Below are experts of layer 6 (counted from 0) of a mixture-of-experts language model. Rows are named router (the router's row for the expert), gate (a neuron's input weights, with its number), up (a neuron's input weights, with its number) and show model dimensions 0-79. Each number is 128 + 32 x the weight over its row's rms, rounded and kept within 0 to 255.
Before each expert's rows: "comes after" lists some tokens at least twice as common just before its tokens as in all text; "gets" lists some tokens that make up at least twice as much of what it gets as of all text. This comes from a sample of Wikipedia text that the model never trained on. Tokens count by the router's weight.

# expert 14
comes after: "1", "2", ", ", "–", " in ", " September "
gets: "2", "1", ", ", "015", " September ", " March "
router [ 85 141  93 167 136 109 106 107 112 189 125 123 163 138  80 128 172 111 176 165 104 142  78 121 139 120  69 168 162  72  91 161 135 120  92 128 196 124 145 156 150 153 118 172 135 123 118 119 146  84 167 119 132  86 143 146 158 139  87 114  76  77 164 196 117 135 106 119 115 109  97  88 114 114  79 112 101 132 165 107]
gate0 [139 144 132 187 138  84 170 148 109 124 126 108  96 179 134 104 210 136 106 112 122 130 107  57 149 139 125 148 162 117 119 132 151 138 130 125 175  99 132 121  97 106 132 176 176 167 129  78  67 117 120 143 101 136 136 106  57  98 128 132  54 101  35 130 127 128 124 119 137 113 165  93 129  77 102 206 119 140 119 147]
up0 [151 178 129 163 153 110  87 151  99 120 118 114  69 143 126  47 121  93  64 109 146 127 128  68 120 108  38  96 163 143 171 149 128 140 135 134 123 123 100  79 107  84 148 138 149 161 152  63  91 146 205 119 127 114 125 129 101 170 167 109  56  96 123  78 149 140 120 151 152  93 136 104 159 114  95 166 115 106 128 135]
gate1 [136  72  97 139 184 129 157 112 104 141 114 108 150  79 142 136 120 140 148 109  62 110  95 161 146  66  82 162 122 152 144 123 126 152 108 134 156 168 137 157  80 136 148 124 150 110 167 127 153 156 135 154 181 117  79  81  62 139 182 104 172 113  70 143 140 114 137 141 120 139 169 142 134  83  92 177 118 154 189 119]
up1 [148 167 118 139 104 113  65 137  55  97 109 122 189 176 156 116 112 130 141 100 110 144 164 130 149 155 122 112 113 106  73  97 130 107 102 165 126 101 114  88 156  70 106 163 103 103 123 129 108 164 117 150 114 149 158 131  97  93 130 111 106 159 143 153 162  98 191 128 156 101 111 101 116 145 112  99 150 119  85 162]
gate2 [185 146 166 158 148 118 131 134 130 129 155  65  83 183 143 122  67  81 140 153 113 109 110  67 123  98  74 136 122 114 160 178 152 149 115 120 133 146  82 142 156 175 131 155 130 129 111 141 127 109 124 173 109 148 190 133 162 102 177  94 100 109 126  94 136 111 163 123  45  90 125 137  92 105 106  96 114 113 190 130]
up2 [107  98 134 112 146 111 111 156 126 127 171 119  96 145 189 162  77 140 185 180 117 131 117  33  88 104 172 102 147  86 139 139 110 122 160 103 162 144 116 157 140 109 142 171 153 186 139 120 177 120  85 202 130 171 131 121 164 129 145  20 113 127 166 184 129 172 126  99 123 119 101 192 141  84 121 102 130 101 184 100]

# expert 3
comes after: "\n", "\n\n", " |", " |  |", ")", " |  |  |"
gets: "\n", "| ", "\n\n", "===", "==", "|"
router [100 135  79 112 179 155  61 196 126  70 110 118 102 149 108 130 130 115 144 154 165 122  91  95  84 169  69  97  78 119 139 121 107 109 129 154 140 126  80 168 165 107 118 150  81 149 106 175  86 151 184 109 163 119 130 170 105 106 151 167 120 143 117 141 119  99  88 177 137 174 109 131 135 102 118  69 127 174  87 152]
gate0 [124  93 159 126  63  64 135 128 139  96 107 124 141 179 105 155 115 155 120 112 127 100 162 128 108  88 140 184 121 106 106 137 141 162 142 122 153  91 103 107 170  75 136  91 125  98 137 149  90  72 135 112  74 129 134 141 110 101  44 113 127 167  81 127 123 164 117 103 126 159 122  59 125 149 138 175 166 155 139 151]
up0 [125 149 159 134 164 146  75 139 124 124 131 154 106  90  73  72  80 143 139 122  80 115 124 211 144 161 112 113 155  93 202 131 137  98 114 141 184 130 128  94  95 140 143 108 189 143 135 101 111  96 104 182 126 127  62  96 124 133  95 129 153 102 129 193  79 141 151 130 153 118  80  74  76 131 132  83 109 153  86 103]
gate1 [145 152  97 148 116 178 126 206 132 114 157 128 107 134 129 130  79  89  86 163 132 125 131 163 123 174 141 152  90  64  91 146  94 210 125 124 127 137 146 109 127 155 119  70 129 139 115 181  85 131 158 130 118 126 148 126 105 133 175 152 151 207 126 126  85  82 188 119  97 123 144 131 133 149 126 174 162 167 154 117]
up1 [141 113 116  95  91 145 147 209 110 104 120 141 103 106 102 107 154 102 116 145 151 142 154 153 104 208 146 113  70  89 157 137 169 149 106 176 169  78 140 129 107 137  98 103 227  88 147 165  78 102 152 111 124  86 146 111 118 104 100 130 133 228 116 135 134 145 111 138  94 127 118 139 131  91  88 179 118 142 106 133]
gate2 [156 192  89 165 192 164 111 123 130 130 126  94 130 103 136 126 122 112 156 135  89 106  80 124 138 132 104  91  96 149 175 110  82 116 154 152 102 156  93 112 131 142  71 120 129  84 161 149 161 120 136 172 138 150 152 195  96  78  98 125 108 122 152 190  88  94 107 120  83 100  76 107 129 158 145 141 103 185  99 141]
up2 [ 73 118 112 121 115 210 140 190 132 144 119  97 123 111 125 149 101  79 122 145  78  91  96  76 136  97  82  94  94 126 188 125  43 116 153 153 100 155 122 167 131 119  82 153 155 138 123 163 122 127  99 155 115  81 119 123 120 105 104  99  88  88 134 131  95 119 112 125 103 114 133 142 158 126 131 163 129 135 125 126]

# expert 36
comes after: "0", "3", "4", " |", "1", ")"
gets: " | ", " |", "\n", " |  |", "|", "; "
router [146 198  81 175  79 163 117 193 137 121 166 164 139 119 122 163 127 136 131 154 149 140 137  93  93 127 117  94 107 114 131 134 137  92  98 151 152 163 120 121 132 188 160  98  49 118 118 128 182 103 142  80 144  97 139 162 175  67 117 123 119 109  85 172 128  96 159 141 132 116 206 137 159 134 105 124 125 125 215 202]
gate0 [126 194  78 100 165 182 117 100 136 110 136 116 119 113  77 106 148 103 108 177  74 155 122 159 129 129 116 145 153  57  79 145 165 135 116 163 180 157 163 145 140 133 154 100 124 106  63 165 166 147  91  70 135 160 153 149 152 104 108  27  95 142 100 171  86 114 150 129 128 184 139 125 159  76 100 102 106  95 170 131]
up0 [180 148  83 121 138 185 155 106 113 104 146 114 123 151 170 148 153 107 129 164 122 187 140 151 142 180  82 154  68  66 163 117 128 172 109 125 117 161  79 158 109 126 144  85  62 116 169 133 115 112 165  62 142 159 117 112  54 156 156 100 129 144 107 127 114  78 123 134 104 109 140  60 102 127 191 111 142 137 188 131]
gate1 [197 152  80 147 113 138 111 118  86 147  95 165 165 151  87 170  97 125 127 159 148 148  82 149 119 119  69 164 134  77 108 145 143 147  85 142 153 115 169 129 160 111 189 100 130 116  46 119 210 103 101  96 120 151 128 161 103  86 162  91  61 135  65 152 132 162 153 153 100 136 136 105 165  76 128 123 111 103 148 141]
up1 [158 140  82 140 101 126 106  82 125 106 154 125 154 143 118 115 108  98 108 146 127 185  81 131  97 152  93 169  99 114 119 135 113 156 101 134 141 147 138 157 186  68 163 138 167 111  38 112 121 110 197  86 136 122  83 153 114 134 147 154 111 125 133 148 187 141 135 161  59 160 135 100 139 131 146  68 140 100 160 112]
gate2 [168 164 110 107 161  89  81 148 120 133 157 111 110 169  89 112 104  97 106 137  94 151  49 115 102 152 145  76 125  16 126 147 199 177 141  81 210 125  85  45 106 106 135 106  78  89 123 173 156 103 135 105 146 170 153 135 111 124 119 134 131 120  97 125 121 111 153 148 155 124 138  97  95 104 138 144  89 103 129  96]
up2 [106 127 143 104 199 102  96 129 144 124 155 140 172 109 149 149 178 108 104 140 153 118 164 175 127  70  69 202 157 207 163  87  98 134 145 160 126 112 123 199 171 157 189 174 180 193 119  94 140 178 114 120  79 121 139  91 119  91 134 101 134 141  86 137 111 174  60  60  88 124 152 173 157 108 148 114 148 159 123 153]

# expert 33
comes after: ".", " | ", "–", ",", ":", "°"
gets: ".", "6", "5", "7", "4", "9"
router [103 222  76 128  69 112  85 140 114 124 184 157 141 113  66 187 205  69 165 122 136 161 134 104 144 148 138 102 129 114 107 175 133 135  83 119 138 126 165 149 153 148 177 128  56  40  81 142 182 142 185  52 133 127 121  99 148  99 100 113 116 138 138 183  94 105 135 143  93 100 121  84 192 129  77 143  96 141 145 149]
gate0 [108  98 135 152 147 134 127 119 124 129 149 129 170 121 135 119  99 124  71 151  92 134 123 202 134 186 167  74 150 102  84 177 114 123 117  85 113 124 165 122 142 103 162 157 161  73 126 119 100 103  85  99  80 140  63 137 109 139 163 149 139  84  96 133 139 126 158 157 146 141 114 132 174  88  51 117 134 160  85 195]
up0 [ 85 144 169 148  61 132 111 194 147  93 139  91 132 148 131 135 121  99 132  97 113 144 118 138 148 112  84 117 123  89 145 151 163 184  76  77 138 107 113 121 101 145 138 111 151 145  68 145 115 156 187  95  89  95 151 115 108 113 143 142  87 238 147 183 143 145 149 144 153 121  96 157 108 106 113  85  98  92 120 127]
gate1 [ 62 137 129 101 153  72 108 111 128 103 145 162 141 135 141 149 162  43 126 176 125 130 112  73 105 154 129 115 103 120 129 134 144 124 201 102 128 153 141  83 131 188 182 142 195 149 115 105  89 149  90 137 109 100 103 127 152 111  67  93 154 166 123 147 132  68 159 115 106 115 152 155 141 100  80 136 119 175 104 152]
up1 [153  59 109 173 107 154 137 147  83 126 143 142 130 140  76 113  98 192  90  73 142 118 121 184 142 120 122 145 144 102 118 117 101 149  95 169 152 128 125 151 145 103  42 100  93 113 154 125 121 116 141 126 121 129 125 156  89 175 123 169  84 103 102 117 107 194  72 121 183  98 122 139 120 148 187  93 103  73 136 107]
gate2 [ 39 144 108  80 111 124  97  61 146 132 146 115 124 169 138 138 153 112 167 165 166 175 130 197  97 107 144 145 171  83 137 110  69 170 144 212 120  75 141 142 106 157 121 125 133 154  75 202  78 117  73 102  97  68 191 142 172 128 220 140 137 161  82 103 129 123  71 144 143  76 113 133 171  96 123 104 137 121 125 109]
up2 [158 119 151 144  99 155 158 172 133 108  89 113  96 105 153 161 106 145 129 137 110 122 138  81 168 137 135 157  77 171 151  98 162 138 142  61 102 168 166 112 146 120 153 162 108 119 228 138 161  78 212 167 143 156 100 158  65 140  35  92 149  81 115 141  90 128 169 104  90 153 127 131  81 149 154 125 138 113 126  93]

# expert 44
comes after: "\n", "| ", " | ", ", ", " ", " ("
gets: "1", "2", "| ", "-", "0", "4"
router [ 94 158  58 159 181 104 119 170 110 142 107 103 154 111 161  90 117 140 157 146 101 121 116 113  91 136 112 106 200 148 112 142  75 124 137 147 159 137 135 118 181 122  95 106  77 104 105 180 167 112 109  95  88 140 111 138 173  69 116 105 122  90 150 214 135  71 186 129  88 122 139 119 134 162 129 155 120  92 176  99]
gate0 [176 130 154 122 198 161 110 162 115 125 143 114 145 163  79 107 112 125 107 145 152 129 120 104 169 149 147 127 113 125  79 150 119 125  91 177  91  17 123 106 112 132 220 110  91 107 102 155 154  91 146 116 156  98 124 127 136 132 132 120 118 135 138 122 139 145 203 120 161 126  60 154  86  95 168  73 120 121 155  85]
up0 [180 139 192 135 154 120 128 117 128  87 129 149 182 116 114  90 162 162 126 105 114 128  67 112 124 153 108 107 104 184 113 126 149 147 157 119 104  68  93 134  95  97 161 113  76 152 105 120 169 123  94 152 124  89 131 110 125  96 166 137 112  72 168  73 150 134 150  89 128 115 115 132  62 138 140  44 124 140 123 142]
gate1 [132 190 139 132 150 154  72 122 125 143  97 139 168 153 137 127 122 184 172 121 134 106 129  99 140  98 106  40 128 141  72  98 110 117 149 108  57  90 189 153 151 131 141 139  90 120  47 114 135  80 126 106 115 115  88 125 115 156 115 152 141 108 187 143 131 152 206 157 110  82 182 124 109  87  84 158 131 137 148  62]
up1 [120 105 173  93 146  68 147 151 119 102 129 155 103  77 161 130  78 162 133  69  71 131  62 120 129 148  92 209  99 123 176 151 144 153  97 204 127 125 162 138 141  90 185 142 143  95 132 168  99 133  97 160  84 168 129 138 134 142 139 132 135 117 119 127 125 141 137 140 163 142  64 118 125 170 131  92 127 146  85 195]
gate2 [181 116 122 114 111 120  86 169 194 111 147  81 131 157 143 117 117 131 139 122  78 161 127  79 140  94 103  97  92  67 134 103 143 134  86 149 129 172  54 121 144 180  99 155 116 116 102 118  97  85 129 148 134 112 122  87 198 107 141  97  95  92 129 158 156 129  90  97 135 137 150  99  99 173 169 111  75 167 104 145]
up2 [144 100 135 127 122 106  87 194 153 155 151  91 148 174 159 126 135 183 123 102 101 168 156 126 105 122  62 144 130  84 182 103 175 117 120 175 122 135  60 159 128 148 112 175 101  93 159  76 126  97 136  99 122 122 113 113 113  97 139 102 133 111  92 146 144 161 154  79 158 188 147 119 111 144 184 101  93 171 140 166]

# expert 1
comes after: " | ", " ", ": ", ".", ",", " on "
gets: "3", " two", ".", " other", " three", "6"
router [152 127 138 109 119 137  43 123 104 139 154 151 119 159  89 122  96 140 155 149 158 139  73 161  72 149 134 167 157 140 153 136 148 135 123 121 175 121 124 163 133 143 135  72  87 114 129 147 128 157 142 115 129 172 127 120 110  66  94  85  92 151 128 184 134  95 148 155 117  91  94  97 161 135 116 116  30 136 144 109]
gate0 [114 203 164  88 127 165 152 106 116  98 162  91  93 184 114 142 121 128 184 128 138 149  57 150 163 132 140 142 118 107 114 115 143 149 108 103 123 140 119 205 136 154 169 105  88  95 105 154  93 119 219 126 146 127 135 104 138 123 117 175 104 155 131 220 135  80 151  81 136 155 143 106 207 149 126 121 136 129 104 108]
up0 [112 185 148  95 113 106 170  97 122  99 191 124 119 159  99 164 153 105 156 159 150 146  88 156 190 147 167 164 137 102 106  82 177 117 123  95  83 132  85 232 158 162 158 142 114 119 117 144 131 118 200 143 140 132 121 133 141 138 111 182 104 191 137 206 155  81 141  83 142 155 150 112 190 144 136 151 155 150  92 137]
gate1 [183 181 131 139 105 182 131 111 125  58 155 155 140 179  88 102 131 152  62  99 188  91 111 158 178  65 102 149 100  82 102 132 125 186 102 159 120 141 149 164 128  91  98 115 132  83  80 178 126 133 110 140 165 105 184 124  93 151 142 149 150 161 158 200 130 189 139 117 100 149 126 133 179 151 107  91 114 113  77 161]
up1 [186 113 196 148 131 138 137 131 166  97 158 104 150  97 125 135 137 117 128 105 134 165 155 125 143 102 114  88 115 155  98 186 122 134 128 156 100  86  85 139 128 123 183 175 111  97  65 167 116 150 177 139 127 138 159 164  93 102 124 155 114 190 153 138 130 125 114 126 159 111 144 166 143 115  48 107 175 190 169 151]
gate2 [173 123 201 163 107  92 124 143 165 104  48 103 108 152  97 123 129 141 125  95 151 107 135 133  96 109  90 140 138  54 127 102 140  60 134 129 112 126 140 149  78  68  61  94 190 105 160 119 136 129 142 108 173 127 125 117 184 126 112 159  86 153 146 135 119 123 146 118 100  81 159  88  89 118 111 123 141 145 115  78]
up2 [ 90 129  73 111 131 155 133 126  70 149 171 168 122 109 184 119  90  89  81 137 113 173 128 150 136 125 137 108 109 185 142 111 107 219 123 157 139 153 115  97 142 190 188 165 114 182  80 173 137 150 179 146 119 148  98 157 119 117 108 145 176 126 144  76 156 136  97 138 112 140 110 182 118  78 125  95 106 126 138 161]

# expert 51
comes after: " ", " | ", "; ", ": ", ") | ", "| "
gets: "6", "5", " A", "7", "8", " C"
router [ 88 164  83 144  75 157  98 167 142 140 139 154 147 123 123 217 139 136 125 146 153 158 125 123 129 121 134 101 124 108 148 130  92 116 103 173 147 141 133 119 143 175 164  88  75  84 131 132 172  87 142  55 128 109 123 141 157  67 103 125 116  86 112 170 104  90 166 147 121 101 172 132 174 132  89 148 128 138 170 184]
gate0 [137 173 174 130 147 149  91 130 179 133 124  98 130 152  94 149 105 134 116 145 153 151 117 149  54 121  77 152 108  93  82 129 130  55 147 138 149 134 136 110  88 146  78 123 108  68 100 154 153 114 105  82 148 153  72 139 135  82 103  87 142 153  53 159 111 159 147 211 124 155 161 179 136 131 110 105  93 140 199 102]
up0 [ 69 105 154 150 115 128  80  82 139 146 115  85 158 133 126 124 167 189  93 102 154 109 147 153 115  77 124 135 135 126 125 104  97 147 194 102 159 137 161 209 158 183 152  96  88 187 128 106 156 101 100 172 112 117 103  98  99 130 144 134 144 114 121 111  88 117 164 111 140 115 141 101 169 152  67 163 155 111 128 157]
gate1 [110 182 117  82 119  91  76 158 189 160 121 142 163  99  80 162 137 149 138 208  93 107  67 116 124  97  67 130 149 122 118 156 142 173  97 117 144 135 152 162 150 186 126  79 106 134 121 166 126 150 140  84 121 130  78 144  89 125 118 108  93 134  82 117 120  81 191 129  99 122 177 114  84 113  86 168 108  72 195 115]
up1 [137 132  78 124 138 135 126 138 113 151  89 128 168 129 137  91  85  99 111  91 144 145 184 157 180 195 186 165 103 159 123 149 124 141 136 120 113 106 121 150  85 152  86 113 115 121 136 130 130  99 115 117  97  91 115  95  87 116 134 196 207 144 150 182 150 126 115 118  88 133 165 171 156 127 137 137 105 168 158  76]
gate2 [173 161  86 107  95 165  98 116 140 134  98 114 186 154 128 116 151  74 153 155 170 118  72  81 112 102  75 116 174 136  94 155 189  69 120  57 119 123 143 103  76 149 141 140 113  94 127 180 169 135 164 104 191 162 112 105  94  94 136 128  46 142 111 124  78 130 115 144 120 119 154 124 146 134  95 147  91 145 174 113]
up2 [ 95 129 116 108 116  84 104 140 125 146 138 115  71  70 105 146 117 102  79  88 125  85 130 181  83 180 163 133 120 104 143 113  48 106 174 163 106 142 151 141 191 162 145 107 150 120 126 120 165 211  91 124 122  93 102 154 107 174 137 109 135 111 121 128 187 130  89 129  75 159 115 144 103 125 230  93 144 113 125 100]

# expert 63
comes after: "1", "2", " in ", "| ", ", ", "In "
gets: "2", "000", "015", "010", "017", "021"
router [ 94 143  95 128 121 140 105 165 118 123 117 178 195 181 120 144  79 111 110 159  94 135 128 107  85 110 103 178 130  91 128  82 160  97 152 142 192 176  91 126 113 151 126 116  93  91 134 112 144  87 150  87 182  81  83 138 128 146 102  86 143 122 129 142 120 128 155 138 133 103 143 122 108 154  77 153  97 203 165 154]
gate0 [123 187 137  72  86 136 155 136  67  67  74 146 157 178 140 202 173 116  90 181 113  88 168 107 101 117 125 135 124 144 142  99  73 110  82  77 137 111 110 139 145 157 165 143 151 117  95 138 144  80 144  82 158 137 150  90 181 131 124 124 100 111 141 158 160  84 168  83  95 125 166 166 112  92 125 156 106 156 120 139]
up0 [140  76 105 176 122  95 136 139 182 171 178  92 102  82 127 109 101 150 179  74 133 130 105 127 136 179  92  95 100 110 130 183 178 126 173 134 115  90 123  94  79 115 129 144  81 126 177 110 113 196 148 201 126 134 144 141  82  87 144 121 132 130 157 122  88 140  59 144 160 107 117  62  97 139  92 101 128 102 135 160]
gate1 [133 174 139 152  88 153  77 163 164 123  85 115  77 141 113 126 124 145 109  72 137 111 122 119 155 162 125 157 128 104 125 113 141 147 168 143 156 142 143  83 116 138  97 167 117 120 135  69 198 132  86  66 169 184 115 108 111 144 110 108 168 144 183 142  96 139 110 189 168 133 107 110 129 171 157 148 150 130 155  89]
up1 [117 125 109 179 224 160 182 159  92 130 184 131 155 128 150 104 102 143  91 147 174 198 120 167 178 167 129  76 152 139  67 109  94 119 130 157 101 174  92 124 136 135 161 127 149  92 182 128  81 162 154 149 141 119 151 159  89 171 118 167 121 156  89 134 138  89 146 108 133 135 123 154 130  86 132 155  98 141 165 206]
gate2 [100 150 176 127 118 126 106 129 123 137 141 184 142 126 129 110  76 124 158  95  99  82 124 109 142 184 165 133 197 112  80 126 119  98 134 162 143 194 195 232 106 109 198 110 143 113 110 139 102 133  54 120 163 105 142 184 111 141 133 121 108 157 149 121 125 127 129 111 121 115 177 104 142  77 138 178 168 121 191 138]
up2 [ 98 177 161  94 129 114 196 103 105 176  58 133  49 129 111 112 111 140 130 106  86 110 132 150  90  86 178  96 154 149 141 145 148  60 103 175 122 208 119 126 150 137 141 130 132 202  45 107 114  79 146 107  99 130  84 134  90  84 107 141 165 102 151 125 148 102 139 190  87 137  87 133 126  87 151 156 154 139 142  91]

# expert 34
comes after: "\n", "–", "3", "-", "6", "2"
gets: "-", "–", "|", ":", " and", " of"
router [ 91 142  85 158 115 209 107 183 130 107 160 138 122 121 135 140 134 157 126 168 149 151 122 120 143 155 107 145 112 147 131 115 125 116 131 109 115  99 133 139 159 159 111 107  66 110  93 137 169 115 144  36 150 115 158 176 208 135 117 156 137 109  83 176 131 155 108 127 112  68 189 106 210 122  97 189 142 114 151 157]
gate0 [140  58  25 127  88 154  82 126 116  87 109 134 157 132 124 150 110 116 116  76 179 155 133 127 146  74  61 179  77 153 159 124 187 131 136 145 148 112 132 119  97 108 175 136 129  69 108 169 120 101 171 139 155 133 125 133 144 153 141 119 146 103  86 160 136 156 161 117  94  88 120 137 102 191 100  57 158 156 155 120]
up0 [140  79  33  97 110 169 117 162 102  85 124 144 121 135 105 146 122 110 122  83 132 128 148 161  94  96  52 178 109 130 154 116 138 122 142 143 138  98 155 148  96 126 160 164 155  73 106 132 100  95 150 122 168 112 129 153 154 158 175  80 149 105  96 164 119 143 149 112  96 103 132 150  82 159 115  68 166 161 116 132]
gate1 [126 128 108 130 119  93  70 141 102 126 127 105 137 133 134 129 191 101 124 119 137 149 104 131 115 111  40 143  91 111 119  87 142 170 131 160 155 126 119 141 178 148 143 182 143 155  96 147  91  74 136 143 151 182 168 135  96 154  98 156  79 165  87  82 128 142  88 101 140 131 125 134 144 162  81 170 131  86  98  90]
up1 [117 145 113 121 121 135 165 104 161 163 117 145 131 115 130 130  71 133 133 150  87  93 156 110 110 170 182  84 131 105 118 154 103 107 165  95 121  76 191 124  54 150  89  59  97 118 130 161 162 167  75 135 127  79 142 118 105 119 167  68 181  90 146 158 155 131 167 145 132 137  92 158 110 131 171  92 124 142 108 144]
gate2 [114 146 164  76 121 185  81 141  96  82 144 164 117  91 119 103  99  77 117 156 143 125 146  89  96 160  51 151 130 145 133 103 129 155 122 109  86 146 181 101 129  99 125 113  98  96 153 172 158 132 123  94 124 121 125 122 123 212 128 109 161 138  87 109 114  66 105  99 196 114 104 140 124 161  72 147 179 129 155  95]
up2 [142 132  92 159 122 137 128 113 168 150 112 102 108 147  79 125 102 120 142  68 156 116 101 205 106 149 169 155 131 107  76 115 104 204 100 124  96  97 187 146 132 151 114 148 162 192 120 110 136 114 120 103  75 114 187 149 123 131  87 116  51 124 156 102 101 141 136 123 114 168  97 136  96 133 167 122 128 138 131  72]

# expert 8
comes after: " |", ")", "\n", ".", " |  |", "=="
gets: "\n", "\n\n", "| ", ".", "==", "==="
router [129  83  79 136 112 165 114 159 118  78 140 145 121 130 173 147 137  92 189 175 186 129 123  32  63 128 116 132  84 125  94 153 162  79  98 157 120 100 180  83 120 153 113 147  76  86 123 104 163 144 126 108 173 134 148 129 153 127 165 128 116 172  98 162 108 119 106  88 140 179 147 141 142 103 122 131 133 200 100 134]
gate0 [104 114 154 137 102  99 125 198 186 105 121 161 162 110 145 133 139  96 137 112 111 129 170 133  90 118 110 159 120 177  57  84 151 108 130  65 120 154 119  74 124 160 101 142 137 127 181 158 122 128 169 122 106 125 125  76 130 155  82 106 163 129 122 107 174 177 125 152 109 157 111 107 180 116 151 125 108  86  98 113]
up0 [123 156 105  87 130 130 105 145  74 144  99 113  64 115  74 166 130 119 123 114 132  97 170 136 122 130 131 130 101 106 163 128 199 170 133  82 135 111 102 103 142 134 128 208  99 114 168  61 139 118 129  86 102 126 126 155 142 145  84 166 160 172 106 138 121 105  94 131  75  53 159 120 143  76  77 111  92 179 180 168]
gate1 [ 73  94 127  79  90 179 111 100 152  90 155 169 149 157 108 151 131 129 174 159 203 140 129 127 163 146 156 131  85 178  77 175  97 156 181 166 166 183 141  88 111 119 105 164  89 130 117 122 167 117  84 142 122 109 144  86 148 149 162  97 137 162 122 122 133 148 133  72 144  94 144 109 174 159  71 137 156 151 208 142]
up1 [187 126 143 170 179  88 105 173 147 133 103  96  75 137 187  93 105 131  91  76  62 123  91 172 140  99  94 122 149 106 101  64 104  87  85 100 123  85  91 152 145 101 173  71 146 164  91  93 114 136 161 138 111 188 150 144  88  97 147 120 138 110  94 141  99 144 112 137 148 128 105 162 109 135 215 117 113 103  82 123]
gate2 [105 128 169 187  66 161 171 162 163 157 134 147  90 111  96  76 175 159 123 144 148 129 127  82  94 174 181 153  54 188  85 129 149 132 179 142 136 168 111 141  98 107 137 123 104 110 117 108 127  97 134 125 153 109  90 120 132 173 123 136 118 103 136 142 132 148 192 110 161  97 155 115 165 127 136 154 105 132 101 112]
up2 [148 128  87  82 179 103  83 149  99  93 145 108 159 119 169 192  71 112 119 100  96 149 148 168 192  85  80 109 196  99 149 138 127 170  68 123 120  88 126 119 129 164 127 138 123 142 139 149 119 154 108 108  87 141 177 132 119  72 130 129 109 169 132 124 137 107 104 163  87 145 117 141 100 133  97 105 125 113 128 139]

# expert 7
comes after: "\n", "|", " |", "3", ";", ") |"
gets: "|", "| ", ":", " K", "0", " B"
router [114 174  77 139  77 168 101 174 171 136 145 166 144 111 125 192 143 122 108 160 132 159 139 114 132 125 133  94 106 108 134 135 101 110  82 168 139 135 120 140 143 170 136  95  73  90 118 136 146  56 133  72 138 124 119 179 192  63 103 136 134  64 106 168 117 111 164 118 132 113 187 132 179 130 111 132 126 125 169 177]
gate0 [135 171  97 104 160 123  88 129  60 133 116 138 132 164 144 129 126 128  87 168 130 190 112 175 102 113  88 147 118  80  81 142 125  80  92 117 188 143 183 120  92 151 141 124 112 113  92 165 149 105 109 147 126  80 131 138  79 104 185  99 119 195  74 149 135  94  72 119 189 159 128 151  73 111  96 160 101 116 180 137]
up0 [180 133 110  89 145 113  78 171 115 109 126 156 192 186  87  89  81  82  99 192  64 187 122  95 196 131 130 157  88 101 140 186 145 125  99 173 131 134 129  81 114 125 157  78 130 153  66 124 159 138 104 136 179 118 116 103 107 140 101  95 111 188 125 106 179 105 132 131 140 119 135 110 120  35 103 120 171 114 160 129]
gate1 [125 168 109 145 167 106  85 135  88 140 144 102 151 118  79  90 132 109 121 183 161 205 112 111 112 156 117 166 145  86 149 114 176 114 105 168 139 143 137 134 168 147 103 129 111 118  54 148 178 148 132 102 118 139 110 153  64 153 147 101 153 133 116 193  83  99 140 159 131 195 170 135 177 161 108 120 140 122 136 102]
up1 [104 182 150 171 135 146  96 125 143 122 103  86 154 123  74 164 146 128 178 175 102 156 118  83 107 142  81 150 153 114 125  92 173  86 138 178 135 145 108  94 122 117 123 174 102 101 150 114 122 143  83 125 133  70 135 163  90  85 113 130 147 147 110 120 146 131 114 164 143 134 102 186 147 106 157 114 104 104  97 176]
gate2 [133 163 140 132 119 128 133 122  36 102 117 147 126 135  94 123 120 143 177 142 110 128  82 117 127 116 114 104 134 135 142 172 157  77  95 159 145 137 169 169 111 112  85  91 106  89  70 123 135 129 153 143 153 100 139 179 122  85 112 114  96 152  89 183  77  81 113 143 113 154 102 187 131  91  61 118 137 120 178 145]
up2 [ 61 133 115 165 150 121 133 100 176 117 111  94 128 190 164 131 158  77 119 138 140 133 176 125  88 125 129 179  92 126  74 114 111  85 120 130 195 127  91 174  83 129 101 146  96 107 152 113 116 134 143 109 159  88 122 184  79 153 134  96 157 157 145 110 138 112 157  82  95  82 147 140 152 161 153 209  75 170  95 100]